config.yaml
num_hidden_layers: 13
hidden_size: 128
n_experts: 12
experts_per_token: 1
d_expert: 256
d_shared_expert: 0
hidden_act: "drelu"
moe_layers: [0, 2, 4, 6, 8, 10, 12]
router_score: "softmax"
normalize_top_k: false
routed_scale: 1.0
balance_loss: 0.000286
balance_bias: true
router_noise: 0.05
router_logit_norm: 1.0
init_std_router: 0.0249
lr_router: 0.00137
vocab_size: 8192
norm: "rmsnorm"
norm_eps: 1e-06
tie_word_embeddings: false
optimizer: "muon_variant"
learning_rate: 0.0146
max_grad_norm: 1.0
batch_tokens: [65536, 131072, 196608]
max_seq_len: 1024
train_tokens: 469800000
max_steps: 3626
dataset: "wikipedia_en"
Below are experts of layer 10 (counted from 0) of a mixture-of-experts language model. Rows are named router (the router's row for the expert), gate (a neuron's input weights, with its number), up (a neuron's input weights, with its number) and show model dimensions 0-127. Each number is 500 + 50 x the weight over its row's rms, rounded and kept within 0 to 999. Numbers have three digits each.
Before each expert's rows: a language model's description of what the expert responds to. This comes from a sample of Wikipedia text that the model never trained on.

# expert 7
Description: Capitalized name onsets
router:511514526466513532436598650394490457429487488550533541489537511488456424563542558500443517540467485456498590506518570393482570535528465517438466478543466459546454535454508472527480476583572445482490510500493619514421569624506473437532553466480482477445555492466491584512501509567465387475458465532434579408543500533517503518384542432540528476491550541520455484434528599529461517522500
gate0:573383570466428435520447383528508601533479523549528547451473536523485566455551542441563543418568478496474523540501524447575459467463596508562447535477505542443445500537561471568504471566516440608493475531473586453396419456592457505541506546517458417554559612495491465446539563502487536466493536522447537530465525550534485460566564497513471527480562443531557499548434585544499514539526
up0:606451496529522362520544469610525615504535492553510539511478520498462544453619509458506540501448439458516466464512511496607475492473563475513461462494413479464483462483436472566557467607451506541449475519426544471479457533565419497530521546493497519479583531486550456496563491493585427497576589490471558443376560475515488485590541504518440568529554515563522514468509572575476606554504
gate1:532525598453400449498527466442621454500494498579464599491443490504426534484448576489471493557520559542513557484568544504558565487519489600502503548481472489404487503518434415512444536478502460538475500452459551484425461437501491494424546445572501514404531610454568560490537448446551527464602445462492556442460469528499403551563589530504511434417499462554485460465444496530590471477561
up1:601458493538489475520470453435540413445548426566536522524464499447513446497403490439589427497457415458552554484525616488453552463528462522483502500482488481490525462440550490488424585494511514494583597552481617454541545482487610563404489448456502590417550639546539459515484406527520520450510514582589479478492453496404486582502557506454540502512487464565497459504477512487496501509484
gate2:485525433415479529369518515457596651548536464541506522436437452560534454509410490523539520550424472508418395469522562410477555554577466522429420531504482542535482611476522499467615510479520486492487570566521575503485459504521590518509532501558514449486525507467506571499490448504487527470494507485503564501555428574577488549439583515522513476370572572485552547503476467544484513500499
up2:363562541534508617429461608467576522530441473589448495572489395536562472556435471557517476537426527491535352406543516455555549584517517538484484522443480524461461470521525457503482544581451592482476499539580481413480525458527582479459543419498529574490522498545501564578492465488535504491434539439501538548565480548516525525492445469516569593511510480560544518478523562481534545486531
gate3:461509547494466509512475464498424521486351508570561402435484451426468410530488469512466462534475476451446532544452535526480502460448548515495481424520504482558512491378438505533704522446443507569525481459465504480482428559509488419542388480490500466445517530521483470452489532595441554531516432556549473516548562457435469573468532478491533483428470497515491561387493568447432451496471
up3:424440466617522473491497492574468537485416505467535485457461599472549426421431443511480508425422419505491588557562560526572525357483424537503560398434556586490527485526473510510532548474488575463483523560459524451464521573550462382492490518548467542438550437522528454480482472589482525502584436512540464587528527446508440531417494485552502509520470535486444523452507550544482509415529
gate4:622471571492485523483556601506596452473448559491421416516485432457492525472487582507538595372446491511624597447546487561513553523562534536487521468532475472550507491463503444529566439479533477553472481553455503452546537463396515495490520481544506550524506480463554579575474554484480448455419491446535497451546499561478523545520529439530440416580493545517550447530422593452556551443437
up4:536474578543470449509522483472478433584476559526391535526515483536515469445432600497490471393485541508600484484466608511407523525520480481443500516525485476515315555454437502488588464512485475552518499539548498478456522460484449434499498569552416528474534406496482495580563458534524501507514496382556468499487499555527514491521526456504463423530400523495472424500460575560612565572439
gate5:447506547549503451500513500483503437490511450422482558448515572508577524545414424547488430529440517604471456559500509542463575533507548602452542505593440425516513549460419457523494532536524379582416493495420552540530458551543503458565429598526532540439598518493481501501486396461429531503478431437496452551448476490427558416522499495529464492394589543513529504466480527541447446443506
up5:439544530537511488584538514504460468476537487488511453480497495458596574514414468460541539532402511583527548525549572501373481591482479529486562527535407498510417582478421517473494475532528504546474497518488542521575472512504482488560519612454548535461570496532497564399495315490504522507510440504500443546538458454481530391477522472488506569378550547440570525517510516554440520473406
gate6:469434502505526537429530530487483497555477552580562537522559520564507532506568449493595530517534515522544434608445477481533502536551504437458391516502529417394560540461552408588566504502485469489472521553477528485393496519545555463445535488512446451505497604571433408541502486499541398498391440505498548458539413494547484562485563441554456465493499536592574453554573573572505510514540
up6:458452495435453609482489505419498487523441541466632531590499408545550543506460437532542423577421564492575506615485588577538494444525425398450485502556461491387550481460503498527475508481456495489544519568433557464411463559457529428427592550532500455459483543545480497491456513487451467519526482549434552498472410555569492563494533465553490491454505550541588476541548566504476517511517
gate7:562492603451520467561502506458557600465472442520504566390458522487512497452489538496457428479520514522517573400482502499453488439504543467489457411536611588538400558561521492540487626598433405538538470514406573474485536480452540532527521472533520529531491547506459607475468477564562506542604434432589495460565511506522571521525513544560537501477484505463467516455537559488491406497562
up7:594464522511477469505494554414632454470430588480472448477436433526549434503485481453545416478499509445484547449398513573548489453492489550484436385517519452498503569489520480524521526509484437509524482569478441363554501601440522525497511447565523487471474461531461599500575488552513512541485590468493562468521493507522599527571470503478611494553419477473444506586561440563540433553547
gate8:564551670543465440402535504512454491549464431444486463540588547490504403537489498479438445526485525501506525523456514519547502483452495509478515497506533477519442466474453523485539466475645559523507431514541495487480508486441405505447451532480547531600614613551453486449441526533530540525531521421552520396502514526503559455470441519603610411533513448464546449465449467527433495574453
up8:624515550450546496514501558498440522486534413481522500528447513561556564474531601494520508491581433529491493500475482543561419487492548502451462456523483527519496490504441550424482466541586580557456521488542438456492504526544473473484545485552423545442577598528555487492461488488589613461575532446502421437501428451568574432463449507550533478551535427440439509346368488486458493481479
gate9:469487448496442437479588474458532487428422445597535502555443530526426495476430545441479483506524489485428399532501513446509526461493573492500482447572497384501471681493577456534517465505476482403491476415509518556545608433441556509480500533476591481517369445531483506535471554578570441490503560544457553557518475442469428506568451526538552439495515504487487482490521535491482465400483
up9:543447516494493488489604534434532607551449459585573536459485603564444452522499537451401495458481493573465557530560557526520463529503443546524503484475488479535410515535526453571426482490468466516435554545507560578475493498494510531427460378487551449380538456587479590564455491392493542519470473497511558428565467454432430476504558487453445482570503562476514557442453467449577441536499
gate10:454562486506420509580511557458585499586587493507579488512484532499533579587538520566485464465443524523537526448460496480503463515552540472476445504605618439407467493564513476517491455489489535544504458490446598452544505546520429570460539523490560409598487468471463510544543376533532491419544479538451444465434479475501558442469478446538491477536621373467559449454555544428500481456473
up10:464574431494497405535519591531538544564567469512542442437554493474545488579584484552519466556495493551459466492493515488406444472497425447488451517610573521424508596496456493499541498491453511500502530467415421514446544571494433523436548523467484457545524492432518531461591441490542513368622454502526488528467487521614495483465483402552602443552527482447485509484551561533535594503449
gate11:443482418525435429480590601507470425456512501507540558455518463466545490534447463514520449564430507584504446515528580537529566492579449564436494502511463560520456499520497469490485555469536513484489492532418640559457478494520612441478577419512606536490500491453442464564513488496526533528584369527474503525491421479495494410479509589447582526487481495449419472501547410482556396493452
up11:479434451546510455507523509507526452496488496446657538435495503480491434521473493556532436554534536586548398535521580548462445549496440503501482464468435476629509482506595521425440514506535530484514539532557561537497513539538508429418593461484534533606515458451480434478461522421569483512523408595499537556486455454395509373436516540503537536537546478437427495520553471496559432447528
gate12:482590475465435539430548472394461608501537489569510504536494523391431443535552437543483469513422466570526545491480512479454585524567571472527519471546490602541501528465603523513475583534555432531546437452468486448507481564535510410503552473538493516397567471458470494418389520467489546513494499537548481462382498499430528480442482463596508521575488470521474553441509522593528511453401
up12:592523508512424547505529539458509526492535488500406490498534513461506506581548548513382549496521530511524534565482514502433560569463506347455469560496578502564460503530506478503470557470515483507507442472446514411533476558431620519458440438516519464501521468504466522468572475466468609426537468472533520488449567459434669399494557533616479534569507516525523545496434572543420491503558
gate13:545579532516544525432556555532473585519538444521470574485448504460629448429436453557465429521540509478445450496457444481480492463450383455506464507561395539481407499504607502580558538458579474555526560485518501533434521525542462525560506419493538489466476483553517467443455456455502423509524464495454517492477458472526581433548514360590528533455554507489466455440446635486450528515497
up13:494525557498479462531524610482441442416510398456464542580492581454523493450539535501440514528475523557472517460466479480545539469532522513527450485578438458462449425531511543541528545425451467481417460433469476500413591456519517458540541534585525505512369508500471500372503538459503492483581449538468465401479524522574579461485458416502487525430569554484494460392564612431505541420499
gate14:420560515490513365528549534518405498503516432597556582534526521581533535490520408504551528481456570461500629525568543583498511490510637586485493431449512458493512456454441531488563485463496462496500558571569474484544479483587550477527397489570491559459493483420565465449549534475470533507551580473536568567458474522498495559390476465472566480517534473552428466449511500507500498547582
up14:472607503447557448411562514504448476492482449535551565535615439474517516512543481521606529518496568523426604485493578508481594488480486481491433439468499412527482494457482447553495479485496461586526470468572454549463512547480498437608461475560562500550579557389572624505552541504512471407512459530602513471500432469521557494482481498477463442484510483535399480451511435383483501465519
gate15:553435493557552524486579571456486545532516481545506491553521551443518512422494487468514494497478456534474472496442488431528550528480532470534565550456575478502457546484540439422575485501539481563423543523462489457533376561504490467558472394581578603455535512535507389493475525508440506490553467524509514447368588545492522463557486450544427513460433517522611611563572604475497447568557
up15:550530531548598451422479449466518520535440486478428457483529493440515494501574498542509503554491493521463447414549616500528532505577474503529438553393494540496547511487465442457438423494568476462383432542458533421372456549547527540495409547577453611487514487540473426456511542555636515512505509481489525428598560564519435485492526510440567560506507569524418477488514570496496521520519
gate16:547529578484532504386509519437457506521432457486535489512529464378447522472507439561475541512495502485554475494537550504538468539560543577416581484549468513547424495467452458525561418540450443573481477439504525378419487434469530463426514465527534471553539519483473482491309429474528494435435491493493444489512443563460604446498446478401561437492548459476540504418507568506423485482484
up16:520567560516561534458533493482520508546537496528373409382541517374541449534507549474497471424493471486470565481468568525483371468420430457466554510468463506549353516463529460487435540514460465544557517493507510533563566530446543583481509561434548505556596511560483548451466509575536506381485541465543507494498491526515566446530458474436546576421555523468531506448493561437430535480527

# expert 11
Description: Personal name completions
router:554477447551584492507581610573503551548482545516425546536524564556549400543515545592450511512464407468478592454527546505469486485504419466517453457361456479532534511509499529543458474485491492473562417427508480441541521398449398441482482443556457474481509488465445551443553427509463467561497479446417491533412550587511404588538476577525511500514489432471478555532454545468555538504519
gate0:524494562477580459492458516464472507549507457456416607476441501499581531576387487464565516535493464590491543469436499491521394455609479556463508442462439535481543558439609442468519440591536513513519533542576491479554511505543483552518534545484452500548516540513509486385490511516463443564512523575598453608512390546489529520577514451522498567566551460482466438417453485447457573481539
up0:568383470470509513464473532449529415557525555441527533506529516472487502516388469523525516490594411502508527443479561455549403511566480458515571392476535483551503588488556498514547519478486580487490468497524493508562520511518569499564544464517556456525506466630463472489493525507503461591595572604513419631444461529479418534540448442548541495547530435448499482475391497497457506472611
gate1:516543571517470430483478431447476486538411563481563465574402387519546459506468545565471482507579509450502460542473565557483409509501451555530446436528483516556480448536497485476473456451562378446573487461358489506511574464456508576464490473497585492514542553475553473451472481412546518533503521487545467465439453480535444461578517509505600501513568519468536424414440515409542580427432
up1:597504498499478487530475531426425471517515639473542396516503465445552474482447539511503487562535493447495449469508498482480493490487472500563384478505469503417491538592462554520556453475473453510484485421420514547498484470532483493398552382481528508542493537586551475405473510425527562505535464441549424488498460566491440425430563501469511522521578519464582509502381525425531610441380
gate2:427541593473553485499504474466483593556434500528457495583531559588597565480520510495447610490461617579453536532628513479495526560558459475430429457479553472454525504509454534547463544494548500476433424580515508510490435500457475466554502529520558530505550532547381555556518472522460514587535520503602504423429528540436579521464600465477514414513517490531491507413506455447547551487461
up2:522530495502508552480546513508522628498429471529536401504483536556606567480496596452444594503457594445487564564563444496469519510521446438480408487537555466459535557516485487485417565444516477470496478567474630578521463492520532539505525511583542535549424520521454511570559488509494516603613552495496444465464497549394537486545608521566539464523448509432512504494481494420554542427541
gate3:506514543513471491525466455592498475555541555606428548521543499404566444430472492499490461532478482568520548464502569458464384417487528566473431537407466484613533484451451556474500616486469468494518541533506416501530405478520545470461504493558531497455495542469548449571523426494441455496498554397467481390433602402524409546497456536589476450506464436546483561531531524537519535471479
up3:565534531486636526457530562516458534585513491538464450492506527559552487472497463624522509513451498530471447464442520499455475516588545547437369482454522535499616441538467511476491595489492435492517492528455447488551476480520490485379518439555551469452502482465446492497507440509480440531551558469529511469452460508504484611375436482563545432479405528565398476455415620440509487501516
gate4:436496516486555491473566603520568576507520541474480492535524507463519494449561434555593521508502596465571509556586554558453511506526605502465470415514486585562482566504446554464526447511487453460522501514478615573512507540477547339477549504518440558590547486435489522466508452391494460538503504430422428504512544487443498491537554495510543485417521519461522519430488482426456655519499
up4:500563517490509438511499551462506527563568491501579453557600476496547414510485566453569470568466473425614503508600483509444512482542556435478502462505483512526433560399515496464511454554559459587548493528558607527491496522553484382530581524522498474544574531421457506423459441376389500477506448470500411481492507539449511479424512526528560437481488450372485545463493573482483504549494
gate5:507468523523482505501426528446511508482509519417448445549488477458670544551494499512557524544496497406440508557534480449379591601560517466589477535535455437459477476466524538506502538558483543478453481467429533456482449531472470478533572402575510535499492473522525568421543454497443440530543556533525505482630511530523508575484495574489489508563539552445484551445485421627626558518465
up5:548504501543533463553483493486512412508507539427522433489415536410584570527469418482493542460532484515454518476495453454449611604605506465491465430535378524418502520460506508482519516501426477460508474458437484521501434413519427495521506510531498512460490458559518467458574474504513467523640504550567513438628502540441499567481451568629539411548457562447481501529511469607544475516507
gate6:476504435515508485508429516520473519531474500528628538540507544534482530396537541520516522405430483627537384439506512478503486556434489452409583421507405486477456523545526508570515523524437466471383539456493456542530541521594435532430523416567465490581499428524470494562581535473500464447499492405495416471446540538517442493529477504557493546505403452536469581482450423557450469537535
up6:477467473531498448530528528565491542479451561542552500509481504503577490435499539459549567452467451651583466473463526477516524531472438506456490443551397585521526478461536596532541504515383463486412538529397439534543520521592405557427474437441442476511497488503449481546561498513505484411466481466421485526499549486620456518484436474559411511522394538553489512444460469491455499583402
gate7:490542479545564529422409534523528534523547484458389387544566550453546468450488466605434483438455500488506470581505479507500462501581526457463401454469501489500594465511487432436493490606452418495480547489455398507465467446422467546445575494475508543528515460470429525450471578449501518452578428542576484509494532588405403405452515515511442449454517515514406521507509447493436468458500
up7:528598566475560574570424493506533549501592489492501511611567521461525457458531465527514416446458527554591453510457381537474420565598470494478502414502386473526544434481542415445410554485496451561488523484527494486556514506489498501455519521451554546550592426583507471405497561544473485484471531583457458588480546511476473440537465539493400469482535524511566516401429491487513460512529
gate8:405436500431508472485545453526503577468494518418486531505491511449508462368507474532462472460465557532430403550516510463497464547515626442498587566502560454470448489654484458454518534547457482485507511454480443484576492422517587542416484541473445494371496443537499456543529394512562544454491466568502399493503484485527538501484434514498372491481512498548467572544523518568514587511459
up8:508449463475485502466507479542490569496486518403500492586437520508494472450504512637544478515478464589519485560512534425493552463508560469518559524536546385444522503550541478394505539477391520499553511457480481412458528426496545523434501553523454538476510392488402531519469450520463576413567481554557475532455475516595630569407443533445404513533478572541469529551493519521517607516466
gate9:461542459509497522532477584552568492494478375472546508548497515417571473531432503518525547495492487568498474506450428530496418489471516606483416518448538540477553478552566545457556536500479382523470441503465497402415419466580525547462514475538460516421535521569521472544502484505529457442535372454511432520548470571523460474506390448444502434425591537497463554540467529534537576414603
up9:443578471571443512488479513607549611633486437458523577482509561385543479521465507533448490556487568532547535467472480526448448431479477583475460579561543445520523488571550504480500532489398531492543519523449490482457424506579528536379479433549401560483494493525466465424488445462475543460495472502569462558480496597538476464552514459564488420476573489501447565528428546573581504513501
gate10:512538471581514524484451438457518496546433460517494484486548470479431475433531445515692532457380475535443486479547654528540548578464499489542561510502507466519481520490520497490580556475446548518514574562457443538585569436462472532547502587413456460516567511525426477528461542456511517446540441560528444460465589534513558495428555542499455597486554512487498517561416500513488604492481
up10:596548398536553493572469467423500476603497543585548530518489427514519476458593478613528488519429536537460421462463636540470453544533481518465534526441425419453343519454474457526522521550484486507553539539567517501635538449434535544460488557412477513437538478469417430507506540467547484542532490434481429474457506465563554569484522541525511467438527519515492486524505496461486568449493
gate11:533467598491514435526492476501464554461450412553593481478508554465507478472485460479435579509502477647487554420521567513485508551583577448545509431426449558455583523591507428448552511484500414542486592599457475476554489452555500606502483465488482491511539542485404519476494488537461496409436470468480545459479600529477558560439539486529470403479485479551535597586544463483552465476528
up11:520549573508467495445473441532446573517441463516544521529473534405543474477395520511506455501495464607533545441498611566511488524629529492507492529447449497481548491547601490446589481452576501530432479590473487516639459491557526603587531496501465505446566558511436486552457456493421495507465499452432558476407544424538522555458480472487484424514476520598552578537571459528519509472541
gate12:623481460474477459483468449458492514446559464530504588463378482466508485447473539472557492491512537549487547414463480599408448475523480478460525458443498425542508421475486575515409604381525535526493581516505488385524550484464506515444458523448489594484591508467517530592540416460516461536502555468602534489536511553479494490442517401482478601424525485522479471490483580475582580493506
up12:572544545503513485449518438490446527439529496536576561511430464436453486506512538485580467522475522452494513503472465525407473488483454416485584476414440427521485461506574517540449579439501554554603528494510470414521534437441508555378481486453408592535555536517554450465464516443515430500453519499506610427574469578552504461385487390522509531414508409453483454443453519468522550469470
gate13:546501556491513510499467509523507557474471471460609454511512344465579599454472440520467502498459479441523512386507473519518431493537500561502502540551455614486487484457449506556479523493527488600473519470514538409536489455492492537468525423523603495477441381521367503396502599538429533482521454555470549502477478464478449420440532596366527480543480542524575559470512468471514474511487
up13:463561568572467539478428519526551568470459524480556540435498474452582532542515480527518492578450508449518529331455559540528494499638504569485400470472499498472466471494484424540440525493510498554474427536547499518561457401477563554516529472500649462485479493447474533434544579548414474396487418513554572481444448496534456530459532520520563478610520468510537517460538473499558465445549
gate14:581567523514479500540522539471429506559523521502622497504450481536435384538578510475533514391521516469535493459530505488500529439583452470626512452497427370438488587507493510466566545448459407532604515494559464480502460477533539458400559465482533578543565570424513505487466467558469513487583452527467418537484508458591493450537526511597474501456441487494525506497489570453419459462566
up14:526590505558449512526510584444545548478532552521429509468489478581538466514459591483608545479514492537471550488541539458484501467511519377536473482409486425445514575488478538482568495546413459597565495434517418473444481460616574417486516442504501533509569527572446475449537361514514538490555512476524481553397573419572552480518426517568471513526558476485472450495462533423537437507470
gate15:528589504382470550448521522552443529457530510525609575544510529522508417450433483539453465434516537478490639430467496513493462536515498441468476454502514465500550535474472425509524517533470426473562580539549498549555498469450567464405534504530505451414522459545504500419532536484523514442551502584531514584537559460529460405502453458458400533604395469518448505602413496545449486561567
up15:570448464439519595528511557536399532436509485428477517542536527483470497478429499530413533479464561523475627450493485551424454489505558411473519510523457418529565521412427456582446522462471475412499585584513520488514481468426505517444506461506480466348510456512510482438559500490481498448585437565503533531537575451483536510537362440501438480490503468409513469579433572522521503553493
gate16:476544399488507396506462626532491481458473468531512459452514530506508425525565436570459525575389486544458523459480510535487506488551376432564553558408425510498535495547472539481512543519478507567507555520488411555469561387464507488544506435506460464480498475531453473516461558473443503486489470502534550467536527499499545409446557517516539620529623656539541477525494522462556501415431
up16:486533499536478437597528624551554543457431475501513446487479491523579421535521456540505530530490562469550509478610514513479528459583395434608476536452456505533514540536510504480562468560480504555524526510528456521492520435435527452540538380506421400496523444461506527513449538413495432466454468491480623472592504483434517507489491543561446453539539642530530503532487548456572539419415

# expert 1
Description: Word-initial lowercase fragments
router:498471514524568565527486466524424610568449389525422484591468541461474550517508434446525554467486458445560535410533373518495479469520497521454569502482556475414619445552523497526470521581471601445503480446499422443591456494501507498497479531478492442552498473417529437495529553499536493583550503550474499521415613538487511443548489458510546554527443538522376492541545499482494502604445
gate0:476558546512481537461512375507477500486454443518489531562506514478563526389492526573494531476471561546528604443544434478547518480543441521531487488383449478463514435451602588514463549500526531426515427459516448472490499495566500495509520475622452482544471411488482519474560660481575530457481502532469564421528569452527432583486522492482399476559550465481528483498491419449472459542620
up0:482588489452562426579581423494467582475494411561543575473525453397548595479466565532529494453459488482540494475526449487494490507509472545475539549464393522409505365422488516569442560514508532528527543533475512489478429501516469442486465425593502524494491530440426489526476579391452457551437475437446565368538519509544591505447477495499475421519528453432499510534498503484513518565577
gate1:381504552481544548434453561471516531482505468513492634506502482462428527562468480433548481555570555508553634548470422474483474536543469425504510526487490416604524438474509505587526518446536452521546541478547458574518370465464460519519517419523469470525503445544529438528541361479512530529480561577527513575532581509541510480436486480583503575477499533528479482617557453446472570512503
up1:390571492463510562508504541456409504481485425512513560468544515467435509497529479436523543424583428486562625538472521478456556627513421516490505508453475419632471476613507487533551511427504506532506521576433535616558425486519534654501506443483522503474542493505494491533535434477520616545498455464460516540492554426500524463516565564531459503477561573564488475502503456474504525477454
gate2:508564526439570541495424421431443527462491532447469513479560595443545429459494388483485530439406582480464550508468501459551514442457587542460529448474393515479551512428466515461561548496539502507558451452533383473517398619501512540501464606492482562559498512483459495524514516436469450560483514512533531527589468539500450480481517488480521517539500479393514527504602484511472455664497
up2:516501550552516458414544483524395497565492503453472426489517546441437490540539391483516570453475496470461479491429453549558549492538511425436588457500533478513502472551419474511464470554459509530525504526467475577484374516553510575573543541507421419527536415606489491614527504485524587510621590489514485532526568539538472524496501396576529566484475506393435485510535499527491547560579
gate3:489473511444485547552432530502558490510461514467471501498485509548518548431506420493491397431610564475498447482537548450601466495451449586527482438484494440425466480463470488547525540617425556430441501502520433628474503460517493416460500582470499486515552523478494553410593470416442504527536531527525597413537520477527443583532510501467488382484457568438425419419488565496542484521472
up3:537530517406488498529452514484560471482414488403543447462469503502557542527514550430480456452561548526377516581601556390508556502434472578529467523570523477520486470589488502531542467606471547565480595481516511533483561448548432497469593560460455501512596434483571457491566475473511444495489469455457554451487550438539437558597500491518518386527523492560546504383522523528553482540466
gate4:521503563430477570501463478398435495510537544571431505579454553509567550547503480506558563433516446388481508485536445444560493517441546495587481504459436459392530485475556516550510522580514543535425509531449479425617554531491528605538539564546487504612562541496491470461535527467461570404512367429518514488498552520564538438510486455505594425557517567524499474503517499432502451529531
up4:564502640485504542530433506466434507491440474497423617529427532487531534570537479469492423428453453479419525530472517539450467490636457459509404573457463462474471377510451589529428481472532517528424495481584498463505555409547548608460489506530539443445572517562446485490467450501544612495500433475481560448453489561494463523521561511442448425517530501508478467521503571525576481505492
gate5:489311527486509537464504551509477480455365493427627495582392543543469518534447447514444524477508545578499531504507491480570461400463416593450474531483518461523574579452522489491522511514551609478426488514484475421543527478572539516430460497562445490545534504507469488522467495509515524565473541492492520471498546507569448512566434509529584498554533488541500515550639486486567425532449
up5:460441518484448547433519541520504587389476442542480494653443559499507437418409522518427478426527553535579435459490488490543489439511519501491487520468543558486507519524455468495596493488522661481474501517513532419534505579613507527497477547516456505575494575448466465532399541602480547569439441562510536489448505506454476555442514496477546416629528483513536523494493509432472539511531
gate6:473552498460521495418552535504418526483413541558527458509471602514568469555530462531543457486521511492475478522494582565547424502518564482544469494494538487544498482482497516503439447504508569404537509633404504590533498414599649486479559546498492421518465531547516496536495477481502596507543440432491529602470440483552474499485545544465490524551540533579481399384500443540468465445387
up6:484529530481501454461549534525437521485482531515526575514557394422518441519412549449487501486454505592558473445518506537607592540527556485522556493455561475582497506551472544511481518412556520390288546519534513613611464480559455520445508524477431537544546430520466473523522501479493517569543435529432458510434513490454533462511462528447445480440525603525496433529536458504524505482452
gate7:447470535385440509458489439465492540500532537584489439461505434478474429400477487445528471521489515481542533554517471472485440497481524583519556410487461505503442441505485466433406492656500500451502462501388515444472498403477447501454487511492509493486503437444507486497498460467522540514545560385509399490480525529624513515451429460462570556392574599567479477505574506449427452538576
up7:509501542403423519506541471519521557459522519542496538537451582483617469482539540484503486485500505482461424453496471557494432399497490464495457469516408479506513408497511414483411471473532525565475491548469458595501455471548487455495460564580420474408433499394502410381513442567462563547440676471510592520452522476458457555477428481511495515466485559488540523544467501475468535594502
gate8:635485473516481425445526394438537540614473523433502504440575442513497486452481529408567529541506439599610531575525454434496435525555470560486460501500555553548502518519474583542535472510502558559497471547470533562569478556503495490474436553527476570597499526465514525482461481596623420516590491509483466411546588467486576509520497483512499445526601550471492482488507553476483470527580
up8:573481545540500360458515507481545529516375458422493459475528477416468400490492526459452536614442393501511466559465452501494513504571424580489550464505469487588533445591524479481501508460489503502465529538484514487614526514489426498476483465475475462533625455424519472574532509532506453489567482512444462477516574466502590450576586581587480491529557492438519461546582500392497515548514
gate9:493528433488491506507455423535441504525378478500434474445470514516569467553498535525510456489429548431484552482538429621489559421501472595460518504500493548465452509488500540533579484521486476494575539545481519415431470461488475437449427525488559579528454566472461499524473465509495489542540687425494518494522552482442538412514454463579584637483536527485403536535581504601512471512523
up9:459592480517569491528467434513496588519457474478486536435444508483526495512462511556563414609522518505550547478466434597544514492506485486436423514453384470429412514433462571570597433584468536470548492576518480440433514479508554416513449510529522487531504442484474372445511519490499447509499584527487486504515572486454594388553454350532497542554524436490478499533518437530511504445502
gate10:478440419538450534441452394616436430470429463475527475482528587491492512536499434530613438524485500548560443465572475508482495553555489610474541565473528504462605415473477425456497516448493573579532543527481472531547434474542518425553513536543551536452570488487478560562525464472477493468598585455506477522520567480421426394450431544416490500478476552412437472510470479436486482505510
up10:472382526515528480511502443556379436456550472443419506552525566505477543435489437492540432435455535573500480454517460466550627510514472638467551515469542519425571484485609468488543445506511538503518518534474537488436440463566529553611549436491503587558596533554489591485536474444481565512556591595462512518498483488436498530509502513412479516429412513537480520530476486480469479503423
gate11:494453601555481426520515506529500464463545554588531545568474455436442469505480421540586540517483511450601460446463463432569436627508453457568469441501491503514466469494456437484496616509556418509512522500459486521518487437460584500509518463571528597605457474573439460449573466489481513575478482602551589619497439508520509464538433530473556477448483464483422462571436479539507469516485
up11:473494439493456440528529452480490473540501520505503456520506510490485522547454347490562562448483540496519461537457520536474456585496465457507571499466468564488436465413468545439563571514473519492469539477484474390557527469516613444402533519603510638589408427472497412468512442525508470454428463500501537569489446502460482457533496414438572538452567450536575501499431489521383462580514
gate12:501494530514449541458550517561444489472394470424441528429524484478540509557486432408555477488489364498477539496509423378524560558479467486495564459500581561487472458506514467628571558479498492476452423474551497507454524432432498495543496422551550548521478583457461385526420488535509509548534563536438496449453595500454538501459480533550493554580529547413489494564468531434534510398432
up12:468497499427522581548527379476422509553559467502396467482563521522432550487495496517520535460450369537509554377475467518497556571443567545528511433532490514468486524491537379497542556507413505492464565508497494549402451408467493479424522486508660508512448417504421474539476527476580505474474548558449478449522518489412432526528444480572546506518560549461419471506527499520556441474502
gate13:588575487447406502489556514580493478538534475427471508462493391513485525459562457434498452555506513603545457595457438555616472472433494553552561509484499593421493556507514412591452476558449544481567452481519471485553466410454467525552537412505602483443532514463512542436451482549518487579494544529382513457476592505463473519429429527511508485505472479520507522575546473464453440584490
up13:640553482484458509520487481568497480464492413473527455434538518599471548465476395453550440548502509529447468464498423564482503527453507504517477486507530624528557506481567468556436524502535539564484512431572537512508473485508529520536547443467538412434543504473479427425447542452591579570480499524437589485437575493490436605530477448502507563576393542547469522456475431432449542607531
gate14:531525521482497512398448482528466555488439533456456501408439447445448491539525468583464393563588564470504516491470485512537498481428470479527522490507624546440528613509567584402454549523582552440592445442508520539485514482591529492394484578512574522577527507484493513503446515571472521470479486611414491504586509412467527485524529472539588489518528463389549526562520541461490511542521
up14:506510515471566471503426386470555516476581515518378492484433421382598486381458531555568470524458525435481509456424444486442518506487496498494488554492556540433532553580649642481435548487439476470492500453499509504470518486458550516463455509497547488597614534491564454479489500461534472445498450516496492486627461497504470565540525428504519504463522481535585569516503468512540447502551
gate15:474538479560584448550473548508398556487445507492417523449481586506521569526528480540589521472477433472559505490530460453478520518545525461514516567475529464505561509369553544488559527429463513483400575471449643529523533555562493541598494566511484576603428478544492389398613528576509516527439442467527462529576521473493454455422481532509531450479544500542505518445451490567473511514491
up15:554579467542586523456472528545416519526537498524385529472537471463571498578476509490477436517564516469547462546516524479440588410455481476410495567462449455555618466527541475419633491377508599456520456475473656514431451535579501565517457568461507506594499505516497450462465498548482445524534479482507455463485453460466498503464557463484509516455474495589517511518500511604535469574501
gate16:483462502392411503551561421553468550522508445544507419493483532544488581437518412467576540601489456453503456473462499514546489499537464499530530509514484505478529550506485466549531581573409439456476543499396509454460553440432497564477461509579459536473559480512569492503500573454438466530545505548528490543494478574632643467509471537567617521484593504499486509488579521539481588534604
up16:439472482453500505442559498509412538464432512472501451501500498397366432501398510451471530570566453489551495499444445410569498522470392503481537522469476481448536474539444428504546515505521486530434510470428506488515461431503566562484538523508493524573501524484612467528509541488484501484573473523534460479512543574586516455575565453616630501446487561508558514423525526584542648535523